Experts of a small language model: vocabulary 16384.
Below are experts of layer 3 (counted from 0) of a mixture-of-experts language model. Rows are named router (the router's row for the expert), up (a neuron's input weights, with its number), down (a neuron's output weights, with its number) and show model dimensions 256-319. Each number is 200 + 20 x the weight over its row's rms, rounded and kept within 0 to 999.
Before each expert's rows: a language model's description of what the expert responds to. This comes from a sample of Wikipedia text that the model never trained on.

# expert 14
Description: Common word beginnings. First lowercase pieces of ordinary words in running prose, like sc-ope, gl-uttonous, fl-ipped, ille-gally.
router,250,237,176,201,207,180,197,176,191,189,184,188,192,195,179,179,193,188,171,192,200,204,209,201,220,214,186,182,208,240,157,177,198,176,191,214,200,202,222,189,191,207,196,174,214,183,201,196,165,162,178,226,188,199,217,189,187,208,187,219,189,200,221,181
up0,183,209,185,209,175,202,194,171,190,186,190,184,199,217,197,219,196,186,206,191,204,173,211,182,187,204,211,178,183,197,190,220,217,184,198,198,209,214,210,222,202,196,177,195,206,207,224,205,206,168,166,194,179,164,208,206,171,181,213,214,209,245,173,191
down0,212,176,205,166,187,189,179,164,192,202,222,208,196,217,205,194,228,202,203,182,166,181,209,196,193,239,192,195,195,137,196,211,215,211,206,200,203,213,250,204,233,183,183,175,217,190,208,211,212,188,208,186,161,169,192,212,149,199,211,206,194,198,196,186
up1,195,224,229,213,195,189,205,182,205,185,229,188,204,197,200,168,220,195,201,205,186,230,235,197,209,233,182,216,211,227,206,183,211,154,186,212,232,211,203,170,269,195,179,202,209,199,201,210,193,213,206,195,195,183,190,156,242,239,219,205,243,199,217,216
down1,199,212,201,194,242,190,218,223,209,196,167,210,197,211,202,194,235,224,219,218,190,184,207,192,189,246,187,232,196,172,193,215,189,225,209,226,214,194,155,177,233,220,194,244,210,195,197,224,218,165,188,199,200,177,189,202,212,175,209,176,222,184,202,205
up2,264,191,205,165,208,183,197,180,200,195,213,171,193,199,222,221,214,182,184,197,203,198,195,184,214,180,198,186,204,239,203,197,169,169,186,227,209,179,207,208,188,197,230,194,228,212,221,206,221,208,222,216,230,233,204,217,201,217,201,224,194,218,183,210
down2,195,232,210,208,209,217,168,210,212,220,214,220,184,214,201,202,222,190,196,199,199,183,204,192,198,186,200,181,196,214,185,187,175,216,199,225,199,187,169,194,189,206,226,247,191,226,194,194,192,179,208,231,202,235,161,198,206,230,220,223,204,201,190,199
up3,184,240,191,222,175,172,199,185,226,188,219,202,192,151,183,206,193,206,185,179,190,167,190,220,197,233,217,184,197,217,222,251,194,178,216,204,193,183,165,196,192,198,180,165,254,188,232,226,224,176,176,205,223,234,155,211,197,165,203,194,188,206,205,181
down3,178,225,214,205,193,195,186,220,225,198,176,201,218,222,142,185,191,210,203,190,200,188,196,208,236,222,207,181,188,167,222,190,176,156,231,104,222,223,192,222,201,201,207,230,239,167,231,189,179,174,203,171,215,202,193,201,205,186,178,236,217,204,181,232
up4,198,193,212,236,189,186,197,171,215,158,224,178,215,225,202,146,213,206,189,189,210,184,199,169,189,217,174,216,192,197,198,195,173,233,207,227,174,173,181,194,192,233,197,161,163,199,174,204,190,193,203,165,219,209,203,180,215,249,178,179,198,202,208,175
down4,194,219,208,230,191,224,215,195,151,186,192,208,198,200,182,216,190,205,200,184,186,216,195,200,213,155,188,214,223,187,207,164,244,175,212,209,181,200,221,225,194,185,212,176,176,193,215,189,205,183,193,214,217,212,180,152,205,206,174,192,187,185,236,174
up5,206,190,192,193,188,210,229,211,214,245,184,185,235,196,182,163,199,209,170,217,182,206,203,190,210,209,180,193,214,227,152,204,241,208,249,181,210,166,205,208,205,231,206,198,185,195,202,191,167,184,211,207,203,214,217,191,190,185,223,218,182,182,215,174
down5,195,228,193,207,240,220,194,205,160,206,204,204,175,204,166,189,203,226,166,202,178,141,177,220,187,190,157,201,209,210,157,196,239,208,214,182,213,233,188,249,223,194,243,198,211,195,189,197,211,202,188,192,190,206,202,221,216,195,200,177,175,187,212,203
up6,218,191,172,203,199,215,210,197,180,198,166,201,170,227,204,192,226,205,175,212,214,226,178,188,212,194,232,193,212,240,196,176,178,214,195,211,211,216,172,175,170,159,201,210,186,212,211,191,220,237,176,201,226,223,188,184,200,192,206,179,176,171,208,189
down6,247,174,222,161,211,214,170,216,146,143,180,190,217,219,227,257,192,214,220,215,245,203,153,201,199,235,226,207,194,235,192,146,216,211,191,210,226,212,206,190,193,202,212,207,192,217,226,174,178,219,202,182,189,182,191,200,208,186,205,202,201,189,198,233
up7,190,227,171,211,215,158,209,198,203,199,218,221,225,171,214,182,198,206,164,193,193,218,197,200,224,187,217,185,183,201,165,162,169,199,235,180,199,199,195,173,194,233,233,176,204,219,207,147,149,170,181,205,272,159,176,242,208,235,157,182,202,212,185,213
down7,211,228,191,226,222,169,164,190,204,191,214,233,202,184,192,210,169,206,236,187,195,184,205,221,181,212,215,175,195,239,186,238,188,167,232,194,191,236,192,193,187,202,182,199,172,197,168,207,170,171,203,234,226,220,186,207,195,169,227,200,201,153,193,192
up8,200,209,214,197,221,197,180,200,177,205,187,199,198,227,225,203,194,193,218,164,161,171,240,210,220,191,197,189,197,240,190,189,196,226,182,200,189,194,199,218,192,203,182,185,191,176,218,215,184,195,200,184,192,239,174,228,214,228,190,195,220,194,210,167
down8,192,193,189,194,179,184,217,177,200,167,206,222,204,201,191,195,200,200,236,168,227,204,192,228,221,212,181,161,180,196,230,190,198,213,171,162,199,213,218,166,199,237,222,223,180,190,173,227,221,196,195,203,225,183,187,156,209,225,224,220,204,167,190,190
up9,203,153,165,165,182,186,180,217,202,195,219,214,216,187,188,148,207,192,186,224,225,224,207,160,226,216,203,176,198,204,211,204,218,239,223,192,211,204,210,182,218,201,210,195,201,226,205,226,203,217,195,179,215,211,186,207,221,175,204,225,166,209,220,204
down9,199,169,214,170,213,205,192,183,202,213,158,201,221,197,201,172,192,189,175,205,227,209,193,193,207,207,219,187,195,184,182,210,196,214,196,186,218,249,211,202,179,204,204,200,240,188,217,230,234,200,191,195,178,159,211,177,202,199,192,213,185,234,213,222
up10,191,197,176,216,192,209,212,208,211,219,227,230,212,175,205,196,204,190,188,187,199,212,202,168,194,212,223,210,168,255,204,192,189,227,211,155,224,207,202,213,200,190,220,198,189,243,207,179,217,241,175,235,213,189,175,224,165,242,182,188,200,197,194,200
down10,206,185,196,221,207,183,214,205,211,206,212,176,261,206,229,210,184,203,187,185,225,182,190,197,200,207,218,217,204,213,225,209,206,207,211,242,210,189,196,235,163,229,168,159,215,208,199,186,187,183,193,210,216,188,169,180,253,208,177,180,218,234,207,174
up11,240,200,193,176,224,226,215,185,206,196,201,205,226,203,212,196,215,197,226,214,212,167,194,143,200,181,180,203,213,216,186,187,193,199,191,182,168,220,202,211,227,208,170,193,183,217,230,196,194,229,220,185,218,199,212,195,145,201,211,201,196,245,196,190
down11,196,207,160,185,184,193,229,166,180,213,226,204,225,175,185,185,191,212,210,233,221,211,224,186,217,221,194,193,216,221,190,213,208,177,224,199,178,185,207,212,191,203,221,205,197,192,226,202,205,225,222,185,176,217,204,188,203,230,219,225,204,188,196,226
up12,219,210,189,239,173,239,186,177,214,212,205,191,215,184,208,180,172,194,193,192,173,168,166,198,197,194,211,204,177,165,198,228,223,185,226,212,175,191,238,220,216,171,223,218,203,199,140,230,213,216,200,170,224,211,199,202,202,185,201,190,191,179,234,171
down12,194,205,188,177,210,161,180,167,194,209,191,182,167,214,200,206,193,196,223,223,194,199,215,226,206,218,221,201,182,214,221,229,211,217,201,233,189,250,229,221,229,217,219,207,173,195,201,163,165,247,196,232,220,212,181,184,201,200,232,190,191,179,191,193
up13,193,226,241,188,212,183,239,234,214,206,214,215,180,218,208,196,194,164,194,203,180,196,218,197,183,222,175,188,207,235,197,213,225,202,224,186,210,186,208,185,217,188,170,213,198,193,206,178,193,260,182,213,191,200,215,202,169,207,193,194,193,172,207,182
down13,210,190,218,220,208,210,201,221,193,210,200,226,158,206,219,189,179,182,171,220,211,226,191,204,197,208,225,220,216,199,190,226,191,200,166,176,225,212,175,172,233,208,186,235,208,187,174,168,185,171,226,213,222,202,204,176,208,189,205,211,195,237,194,204
up14,218,196,209,165,184,216,174,214,183,195,212,162,202,200,197,173,212,196,177,227,188,171,215,191,217,254,195,237,223,212,206,176,192,205,227,205,200,185,184,162,221,235,190,225,206,202,207,208,194,189,203,234,197,195,205,187,215,180,170,207,177,217,194,207
down14,210,217,198,169,215,193,200,216,200,196,186,169,198,191,188,181,213,221,199,251,204,184,240,204,235,241,175,208,231,169,224,193,221,192,187,178,192,202,210,230,196,193,168,211,190,210,207,189,187,241,196,212,199,184,211,186,200,209,206,214,194,190,163,197
up15,163,186,216,180,196,193,189,170,221,185,184,191,195,211,207,194,176,179,195,187,198,155,213,230,195,177,203,190,173,198,237,198,218,212,184,192,184,215,195,243,185,201,212,193,221,194,219,202,190,170,242,221,207,196,181,222,221,182,228,209,214,207,202,171
down15,174,207,203,238,187,184,207,197,200,170,171,206,225,218,224,169,204,206,195,221,186,189,196,188,223,172,175,190,194,193,182,198,235,191,183,225,184,221,187,239,206,199,226,229,213,193,159,199,191,186,215,184,217,210,192,211,195,200,212,199,205,175,230,217
up16,215,210,182,196,218,215,201,190,210,185,215,220,201,207,210,186,187,161,203,183,198,188,187,194,204,231,213,179,186,186,232,209,209,243,198,192,202,222,200,214,195,177,204,188,205,222,200,193,189,171,214,171,220,198,201,172,199,181,203,227,194,209,197,193
down16,215,182,190,219,262,186,180,193,183,225,202,220,192,187,192,196,201,199,199,206,215,195,182,189,207,220,217,178,198,182,168,202,198,233,205,175,192,218,197,217,230,198,205,204,246,190,215,198,188,236,206,199,187,185,198,176,169,203,205,209,212,200,204,208
up17,220,190,224,188,222,230,226,194,199,198,201,201,207,209,196,203,207,217,189,216,219,189,213,216,187,236,204,176,174,178,186,204,197,197,235,205,205,179,155,196,182,215,181,194,225,226,230,191,192,180,204,192,227,168,170,156,187,238,180,202,188,205,177,195
down17,218,210,203,224,206,209,228,221,206,207,177,205,216,214,219,163,234,186,168,229,200,200,200,197,169,188,175,215,177,229,201,197,177,228,233,208,199,202,192,224,224,220,177,228,226,217,214,193,206,203,214,171,176,184,203,185,230,167,176,167,212,234,172,227
up18,241,206,181,179,181,213,197,190,229,201,235,210,210,191,196,222,203,166,180,213,219,210,166,206,226,208,211,188,233,207,202,214,217,199,211,222,180,224,177,213,176,177,196,208,186,180,180,239,205,165,209,208,188,157,161,229,199,211,224,169,145,183,229,192
down18,207,213,201,190,185,195,164,177,195,225,192,220,207,203,167,176,176,186,203,182,205,221,208,181,230,222,201,199,190,201,199,196,179,158,179,207,195,207,212,204,221,188,166,189,192,171,232,218,191,210,186,202,206,203,181,188,190,210,220,212,146,178,214,162
up19,208,203,203,204,189,207,214,196,183,210,172,181,177,180,216,215,197,195,213,216,216,195,206,208,224,234,170,187,181,227,218,176,174,230,196,209,207,214,219,202,225,204,191,177,185,188,177,215,179,211,180,209,215,234,185,210,182,171,213,168,178,180,237,184
down19,229,198,228,218,207,184,186,200,180,190,169,205,186,229,183,187,205,200,191,235,218,211,200,215,187,251,168,200,208,215,204,205,197,245,212,216,212,220,198,215,213,251,196,180,175,157,208,194,218,209,177,181,204,199,208,214,216,229,233,180,197,183,204,220
up20,210,174,203,199,213,205,227,176,206,204,163,214,210,193,191,215,224,195,226,187,224,222,189,211,209,176,203,198,170,205,216,203,198,183,201,193,215,219,171,215,207,183,161,241,201,205,217,233,184,217,190,242,209,184,214,232,168,238,181,169,178,234,191,240
down20,222,201,171,172,177,187,233,192,224,221,227,197,208,178,194,196,191,201,165,214,234,203,223,166,198,207,209,223,172,225,197,227,184,223,173,219,230,165,197,202,163,237,212,199,205,235,210,202,237,188,200,202,224,173,211,212,196,195,199,178,169,205,222,208
up21,194,199,196,191,214,161,210,185,175,226,210,184,197,167,196,199,192,193,195,216,226,189,165,191,195,193,162,192,181,196,190,201,188,176,225,225,176,210,183,177,174,202,200,211,194,174,193,238,244,218,208,191,201,186,206,208,193,187,194,221,205,163,177,210
down21,200,193,201,178,199,201,233,215,201,225,244,214,209,209,193,196,193,211,155,172,198,191,182,171,186,192,221,201,200,212,225,227,214,222,220,209,186,190,194,188,163,244,203,198,182,177,193,200,190,175,206,220,213,213,175,207,174,211,161,225,222,200,236,229
up22,190,199,184,225,199,198,228,203,220,210,208,217,170,178,193,193,181,184,171,169,195,209,195,212,213,164,214,201,218,206,211,196,178,216,160,221,204,187,203,180,199,208,195,219,163,171,195,181,143,187,213,218,175,183,199,248,212,186,213,217,175,204,178,211
down22,227,200,222,202,226,184,186,182,215,203,189,189,200,199,206,197,227,216,200,171,217,203,171,171,204,191,185,179,217,212,193,199,182,238,194,182,192,178,223,195,200,173,198,229,147,182,163,215,195,204,206,216,155,183,203,218,198,238,191,181,217,199,214,215
up23,205,231,175,183,187,178,197,184,218,213,209,185,164,179,223,195,201,208,178,244,185,192,238,191,227,180,215,214,212,213,216,216,198,188,196,186,191,198,218,203,205,202,200,175,189,202,220,189,213,231,241,184,189,213,208,130,180,175,165,155,200,224,222,171
down23,200,191,205,216,196,209,172,199,201,237,203,150,188,189,210,215,223,213,158,233,164,158,195,236,196,228,207,196,185,194,240,210,209,189,212,197,181,201,211,151,214,204,192,204,161,197,212,196,208,204,168,190,190,191,214,183,170,206,160,215,197,205,182,154
up24,145,183,209,176,215,208,223,215,185,193,179,199,210,194,231,227,198,199,190,183,190,173,203,221,202,226,195,181,188,206,200,180,191,234,195,203,183,190,223,177,188,265,200,189,214,197,191,190,181,202,195,222,200,226,233,221,210,249,184,212,194,219,204,204
down24,200,219,208,189,202,198,195,183,211,222,213,221,209,183,168,194,173,191,190,202,159,199,202,199,234,203,188,195,232,206,186,207,204,215,204,196,171,199,217,193,218,227,186,192,190,171,200,192,151,230,197,149,205,201,208,197,217,205,227,222,164,226,186,214
up25,201,159,198,173,214,203,202,217,201,213,177,176,200,202,188,218,202,180,181,192,190,198,208,199,224,196,194,183,196,211,186,184,187,223,244,214,191,169,182,190,195,213,190,172,180,201,183,196,200,233,205,196,224,219,231,228,212,193,184,231,178,209,215,171
down25,187,186,184,200,198,180,201,197,190,217,179,189,232,176,233,200,220,201,194,193,249,209,178,193,209,197,164,201,161,201,161,185,201,209,164,219,198,189,201,188,240,193,213,184,228,182,208,198,160,200,196,188,215,195,222,198,207,217,176,223,217,211,205,206
up26,202,206,225,179,185,217,181,194,173,155,224,185,197,191,216,194,185,207,172,182,209,188,199,203,224,188,198,189,185,178,210,208,209,180,222,192,204,193,206,209,184,232,177,238,182,245,197,179,238,197,202,210,207,214,204,177,205,196,188,183,187,171,187,215
down26,199,213,229,204,189,214,217,217,196,171,173,210,210,187,176,157,176,224,213,205,198,181,233,202,162,219,242,214,189,168,197,199,244,216,218,212,205,214,196,228,199,220,192,201,210,182,216,229,211,206,204,198,196,198,199,169,189,209,173,199,210,143,196,201
up27,156,210,193,176,199,200,195,189,198,236,207,222,177,195,226,219,198,220,182,182,231,191,196,225,202,183,224,210,191,188,208,167,191,207,196,188,213,209,218,187,205,207,176,155,216,198,208,220,203,194,185,175,194,226,259,202,246,238,203,174,178,210,207,173
down27,185,199,191,216,210,205,229,195,234,216,226,191,169,192,217,189,185,168,189,214,176,157,210,243,224,196,211,190,211,181,179,194,224,212,186,188,176,176,208,163,224,211,195,210,222,202,206,219,224,195,187,200,198,187,231,183,204,223,205,206,178,193,238,147
up28,209,177,178,178,191,191,210,153,211,177,208,238,189,192,147,205,220,176,195,190,210,219,224,219,181,175,197,203,165,211,210,212,195,209,187,202,229,210,201,174,212,218,206,196,203,213,208,234,206,170,152,222,192,187,198,235,191,184,212,212,152,204,206,180
down28,199,186,196,218,209,202,218,181,244,202,197,202,196,188,207,180,210,155,195,200,166,209,208,180,213,184,216,223,192,182,253,191,201,204,193,211,203,216,202,197,211,204,224,175,212,203,221,191,212,201,163,200,188,196,212,178,235,231,208,212,182,201,205,193
up29,176,211,235,180,218,222,206,197,209,192,196,166,175,203,194,198,151,217,206,198,192,218,220,216,194,210,200,214,251,231,218,209,208,190,226,222,223,196,193,222,185,222,210,207,229,179,162,197,211,177,207,178,206,162,202,200,183,200,190,180,179,187,209,227
down29,197,203,208,177,165,194,221,229,214,218,214,211,194,202,207,185,250,215,195,232,215,235,227,232,254,195,210,200,205,194,182,178,220,201,202,209,190,220,201,155,192,178,182,171,174,196,212,184,202,191,260,196,185,182,175,196,196,176,221,205,224,229,182,221
up30,211,214,204,190,185,171,189,190,224,200,211,201,221,222,185,230,216,214,183,187,166,201,199,219,212,159,200,199,203,224,218,197,179,192,208,180,190,163,193,223,180,209,221,188,186,208,207,190,199,205,213,154,208,202,200,224,183,191,200,217,192,202,195,198
down30,203,182,197,172,240,193,199,224,191,169,213,184,226,223,241,212,162,170,226,206,156,181,224,181,215,183,199,221,217,198,200,201,214,227,208,210,201,211,229,217,179,228,169,192,199,193,198,211,226,164,195,201,176,215,193,216,200,202,215,236,179,187,224,160
up31,201,184,182,183,190,222,215,175,247,161,177,206,190,185,205,166,232,192,183,179,204,201,222,188,204,215,219,191,187,203,211,217,167,187,215,202,224,194,180,166,221,213,190,194,209,182,193,214,230,204,224,192,178,174,173,214,209,217,198,212,192,220,208,214
down31,198,198,223,196,161,179,227,197,200,178,214,215,216,186,219,214,175,165,192,195,179,228,240,195,201,207,198,190,200,204,211,181,209,225,202,208,196,189,193,211,196,216,210,234,209,181,197,187,204,227,199,193,198,202,205,205,186,197,180,224,195,178,175,203
up32,194,180,223,226,210,176,215,188,236,205,196,219,194,172,188,173,213,205,197,170,213,215,199,158,211,200,181,171,215,227,194,184,220,227,216,214,207,223,194,189,168,229,168,193,188,153,202,221,192,190,241,219,203,203,211,210,238,185,228,201,237,198,180,179
down32,213,208,222,204,193,178,193,200,181,208,213,207,175,181,226,196,220,223,191,177,211,210,212,191,158,222,193,218,203,155,191,196,199,229,216,186,194,169,202,213,166,234,175,185,218,164,209,229,232,174,187,189,201,201,187,243,206,216,212,183,230,198,204,172
up33,185,221,212,193,181,180,212,210,235,188,216,201,226,185,177,201,217,203,186,179,196,192,207,188,185,215,203,207,215,232,220,175,194,189,196,220,209,226,186,178,195,195,203,192,189,219,198,219,219,200,200,204,184,196,197,185,181,168,166,196,247,173,192,217
down33,206,204,225,239,176,195,227,191,154,223,217,224,173,192,186,218,208,210,170,214,220,203,173,202,213,218,174,183,228,227,233,183,189,214,209,208,197,209,188,157,192,214,235,170,197,197,234,195,212,201,187,199,210,219,192,199,207,201,184,197,163,175,203,216
up34,237,217,176,194,223,194,197,179,187,220,197,183,197,181,196,194,175,232,180,209,217,180,190,183,226,225,207,232,215,237,208,172,188,176,221,211,189,213,220,208,181,188,165,177,241,176,217,207,193,215,180,212,200,174,196,207,226,220,217,204,178,181,238,213
down34,181,208,207,183,199,197,154,222,149,199,159,159,189,197,211,251,211,177,189,193,221,209,215,206,190,165,213,156,159,220,178,154,230,174,190,214,223,187,218,222,190,164,205,209,202,203,230,155,195,185,223,170,182,226,193,235,224,220,195,226,203,221,201,212
up35,222,205,198,201,196,160,220,186,185,176,196,202,241,218,207,195,185,193,181,167,184,226,195,218,198,211,221,180,183,201,195,191,151,197,164,192,194,206,216,185,205,204,166,215,211,198,190,188,207,210,205,223,205,169,239,200,201,187,217,202,207,175,209,211
down35,219,213,206,213,188,196,172,194,182,185,178,163,196,204,196,212,189,177,176,219,163,222,185,213,241,207,208,219,178,171,194,178,197,202,240,223,191,203,214,187,199,230,199,189,186,222,199,189,173,229,176,198,158,160,229,230,210,226,193,236,187,187,227,214
up36,219,163,215,239,201,249,204,207,248,193,193,212,234,184,196,206,175,181,210,204,246,188,192,224,177,220,207,184,181,185,206,187,198,193,217,197,222,194,202,212,171,243,194,218,203,209,204,188,154,224,198,194,216,180,167,196,189,191,208,195,201,211,205,192
down36,198,151,176,196,207,175,203,214,204,215,174,208,178,196,215,158,193,191,218,199,170,210,189,216,223,214,179,203,209,176,208,201,191,190,222,223,188,214,181,167,199,253,240,211,192,207,155,199,199,209,188,200,171,207,186,180,198,202,179,217,211,221,201,213
up37,196,213,189,232,200,225,165,224,201,223,199,198,233,180,201,196,202,233,193,193,173,199,190,189,203,197,201,203,209,209,204,222,191,225,197,217,208,165,191,208,205,200,206,195,162,221,197,213,155,200,206,210,173,189,235,187,205,175,187,209,159,213,203,214
down37,201,199,204,185,209,200,195,258,211,218,219,206,168,154,201,177,155,205,199,186,203,226,170,184,185,199,198,214,204,149,196,176,221,193,218,202,212,174,224,220,186,197,200,206,210,218,221,214,142,185,212,213,227,219,203,197,205,229,248,188,198,205,196,159
up38,233,238,188,184,174,200,204,199,194,179,160,185,230,179,205,200,196,220,169,203,204,191,194,170,213,219,184,197,207,197,186,218,202,187,170,210,195,237,195,212,210,178,187,200,195,191,209,213,181,215,223,223,231,168,197,203,196,211,210,226,191,192,207,234
down38,215,205,192,186,171,191,189,233,188,192,192,202,190,180,197,184,194,187,203,180,236,192,198,201,221,221,198,197,195,201,170,224,214,193,191,174,201,194,232,197,177,183,186,191,209,188,193,185,224,195,208,200,237,195,172,175,201,204,188,183,183,197,235,205
up39,214,210,235,185,196,166,218,214,191,197,192,184,184,211,208,185,177,258,209,167,212,219,214,201,204,251,213,224,211,186,189,219,210,161,184,197,229,195,219,184,194,224,191,208,163,223,189,178,195,215,161,175,190,221,181,193,176,209,215,207,244,205,159,191
down39,239,190,209,213,217,192,208,198,198,216,229,213,177,176,181,218,198,177,212,195,228,182,192,206,225,254,213,179,205,191,230,217,184,197,201,206,195,180,205,172,191,221,215,222,166,230,206,188,186,226,187,217,216,241,222,188,184,190,203,248,222,210,156,206
up40,192,211,195,188,166,185,171,202,191,200,189,225,223,200,157,182,233,189,187,202,186,172,207,196,216,226,182,201,201,228,206,219,159,190,173,201,219,181,206,203,195,223,189,227,191,216,210,198,197,205,207,220,209,167,194,242,187,214,225,247,181,206,277,180
down40,189,209,172,183,200,207,178,211,183,187,169,183,184,171,174,216,185,191,187,200,196,180,182,207,187,220,209,178,191,184,210,196,220,201,198,222,204,221,205,175,227,187,185,208,193,206,176,214,203,206,231,242,208,177,177,194,215,186,183,165,193,142,246,235
up41,186,240,198,221,203,223,199,191,245,205,229,195,189,192,183,192,199,222,219,169,184,206,208,207,203,189,195,181,183,158,172,193,181,191,190,215,178,205,194,209,200,208,220,221,179,201,219,253,209,181,172,192,213,165,175,237,197,190,206,198,231,201,218,215
down41,209,183,197,168,218,216,177,196,172,198,216,238,189,183,212,193,217,217,248,201,226,228,214,207,217,238,196,202,189,195,239,172,185,227,186,206,205,215,192,180,193,209,208,196,178,201,193,224,174,187,162,188,214,225,212,198,163,183,190,220,177,187,193,237
up42,206,194,202,210,209,193,199,179,202,204,176,207,203,212,188,193,183,181,226,197,218,194,207,221,195,220,195,237,200,200,184,210,225,185,174,215,194,161,181,231,224,200,222,204,200,201,201,178,219,220,201,171,197,198,173,210,173,195,230,201,232,178,220,193
down42,220,179,194,204,189,187,234,233,225,182,190,211,175,216,183,193,196,167,220,212,216,219,178,194,175,162,195,228,197,208,205,182,169,162,167,207,214,216,178,188,186,178,243,190,202,190,176,187,163,220,225,208,184,187,191,227,234,231,198,208,229,176,196,166
up43,209,181,218,208,195,173,188,253,236,179,187,224,238,219,188,231,214,198,170,105,188,220,215,193,198,230,216,159,207,197,232,190,207,170,194,199,211,215,190,196,222,178,200,173,183,220,186,196,197,203,190,198,223,210,208,201,242,225,197,212,241,199,194,201
down43,215,222,242,152,200,172,172,196,201,220,205,197,200,209,194,196,230,185,182,169,186,185,230,181,177,224,250,193,183,205,237,201,226,201,175,180,220,191,190,208,207,186,181,218,189,226,204,182,174,164,182,187,201,197,217,219,216,227,199,188,173,207,194,186
up44,176,213,225,179,210,197,212,190,186,172,190,177,215,193,199,234,201,203,227,216,157,210,189,179,224,218,194,197,238,190,193,228,195,233,204,222,205,185,206,170,198,213,206,211,196,174,208,215,199,218,257,181,218,178,191,215,237,224,207,220,206,233,201,161
down44,176,182,178,229,199,203,192,185,164,178,202,219,205,202,192,201,196,200,178,203,189,194,224,171,202,173,165,234,210,169,240,216,189,199,202,228,235,218,227,189,159,175,196,201,193,218,189,224,154,171,175,213,179,217,208,190,205,198,192,185,215,205,188,214
up45,207,226,209,191,199,171,191,200,203,199,209,185,182,232,239,197,211,209,182,154,191,198,206,196,219,196,209,180,213,207,225,198,167,218,210,191,176,201,200,213,210,168,198,199,222,194,198,190,184,220,208,182,221,204,155,191,218,208,198,211,147,179,229,181
down45,189,213,208,220,193,185,217,219,198,205,162,243,190,191,212,207,216,177,191,170,191,197,171,204,165,190,220,199,179,165,196,215,191,172,202,200,209,216,247,247,276,177,206,188,206,165,193,207,179,197,193,191,187,180,166,216,200,186,199,192,193,180,168,153
up46,193,200,216,209,213,206,221,198,207,179,179,173,187,215,252,211,184,169,188,203,165,213,212,211,244,194,189,159,173,207,215,183,178,209,166,181,192,224,194,215,189,189,213,229,213,185,204,208,215,167,178,176,196,218,188,213,211,226,180,183,196,160,219,207
down46,204,195,209,215,251,205,210,165,203,187,200,185,201,202,158,242,162,213,164,178,192,178,182,159,179,218,194,228,206,201,228,204,211,238,192,180,207,209,200,175,179,205,207,196,205,233,205,182,217,184,195,174,193,212,217,212,212,196,222,228,205,190,197,216
up47,181,205,169,190,243,213,185,213,206,209,206,211,186,183,194,180,174,252,205,210,168,180,216,166,181,179,191,199,213,184,202,199,185,207,204,200,205,197,212,182,188,173,192,179,209,185,196,167,199,208,186,200,135,237,189,218,191,192,196,199,175,216,193,155
down47,195,185,213,208,223,192,193,219,215,230,200,195,198,198,207,223,174,222,178,211,205,250,183,196,205,236,199,182,165,185,251,210,214,222,206,184,190,181,200,200,212,176,207,206,202,209,191,184,194,205,192,225,156,190,151,149,190,194,186,225,206,163,210,206
up48,177,196,203,215,223,180,179,199,202,154,228,193,199,179,244,202,184,201,189,199,207,238,181,181,194,189,221,209,240,197,204,196,177,183,208,274,188,211,190,253,205,179,176,227,234,167,235,179,180,168,210,198,198,196,196,184,158,207,198,199,242,207,196,244
down48,163,187,226,207,194,218,183,185,206,173,179,208,219,200,238,218,206,179,204,229,173,256,189,222,234,217,213,241,208,196,196,175,224,206,216,196,207,190,191,172,216,183,177,190,172,173,214,202,206,204,196,214,161,184,208,204,175,217,241,187,222,172,205,199
up49,188,195,198,217,202,212,218,205,202,191,194,143,142,137,177,206,180,205,241,190,231,181,223,176,223,177,214,200,213,217,190,189,177,189,202,200,172,179,206,206,218,202,230,217,159,187,207,232,164,164,226,182,227,204,186,206,204,222,184,219,179,199,210,213
down49,211,228,192,222,211,192,176,200,185,212,212,181,201,171,194,211,190,188,186,163,183,199,244,190,184,160,200,219,192,163,171,185,186,189,197,181,185,202,196,200,240,200,166,188,200,178,224,218,221,194,233,228,184,209,188,228,194,213,196,202,190,226,224,200
up50,248,199,194,236,229,178,179,189,165,200,220,182,223,229,185,200,225,205,192,245,172,194,212,229,207,185,185,214,212,231,195,196,194,210,194,200,220,215,221,203,167,201,209,211,182,182,197,246,215,197,198,159,189,182,183,177,188,165,174,188,226,189,208,176
down50,227,174,192,213,201,176,203,192,163,209,205,166,223,261,201,189,225,200,203,205,194,214,195,187,203,206,159,234,182,185,205,220,193,225,201,215,177,218,204,216,183,246,159,198,173,190,200,191,236,181,187,195,197,156,206,219,184,207,175,217,192,181,194,213
up51,228,228,193,188,189,210,203,212,231,177,192,209,211,176,201,199,126,179,192,213,235,213,219,176,173,203,186,169,198,200,205,218,179,196,233,212,185,188,217,206,228,206,175,184,190,185,223,195,165,189,213,191,201,174,218,184,174,170,191,220,181,209,233,167
down51,206,182,208,194,182,214,172,211,203,210,222,208,210,195,224,192,231,203,187,232,237,162,207,203,195,195,205,181,234,193,193,195,225,221,204,188,217,214,220,206,198,180,197,187,220,200,191,209,177,233,169,215,194,165,214,174,216,214,198,228,171,176,194,194
up52,164,216,203,186,183,164,182,200,203,190,217,224,207,198,214,180,231,219,215,201,195,223,213,217,161,198,173,198,225,193,174,202,205,202,193,193,180,177,150,221,204,190,207,233,218,217,165,166,139,199,208,180,244,214,215,201,180,193,195,205,186,190,150,215
down52,219,230,173,208,212,170,208,252,217,209,210,229,210,211,211,210,195,182,183,195,196,217,171,212,176,157,207,220,230,224,227,164,198,190,142,204,182,187,204,201,194,189,193,209,201,221,149,215,198,204,227,182,227,192,182,198,193,177,214,176,181,210,165,193
up53,172,210,201,209,190,201,208,174,210,203,170,219,195,187,180,168,229,186,193,192,199,193,176,176,235,207,234,207,199,215,167,211,213,185,215,214,209,169,187,209,169,197,184,214,195,168,191,208,233,216,233,220,184,190,174,175,228,250,197,202,186,209,223,204
down53,191,180,208,184,200,223,228,212,181,218,178,235,200,210,220,191,181,162,235,172,201,216,186,200,206,186,199,189,158,168,201,200,210,212,202,202,184,206,201,174,222,171,195,216,195,202,186,166,182,216,213,235,173,175,194,227,205,249,219,250,195,214,194,202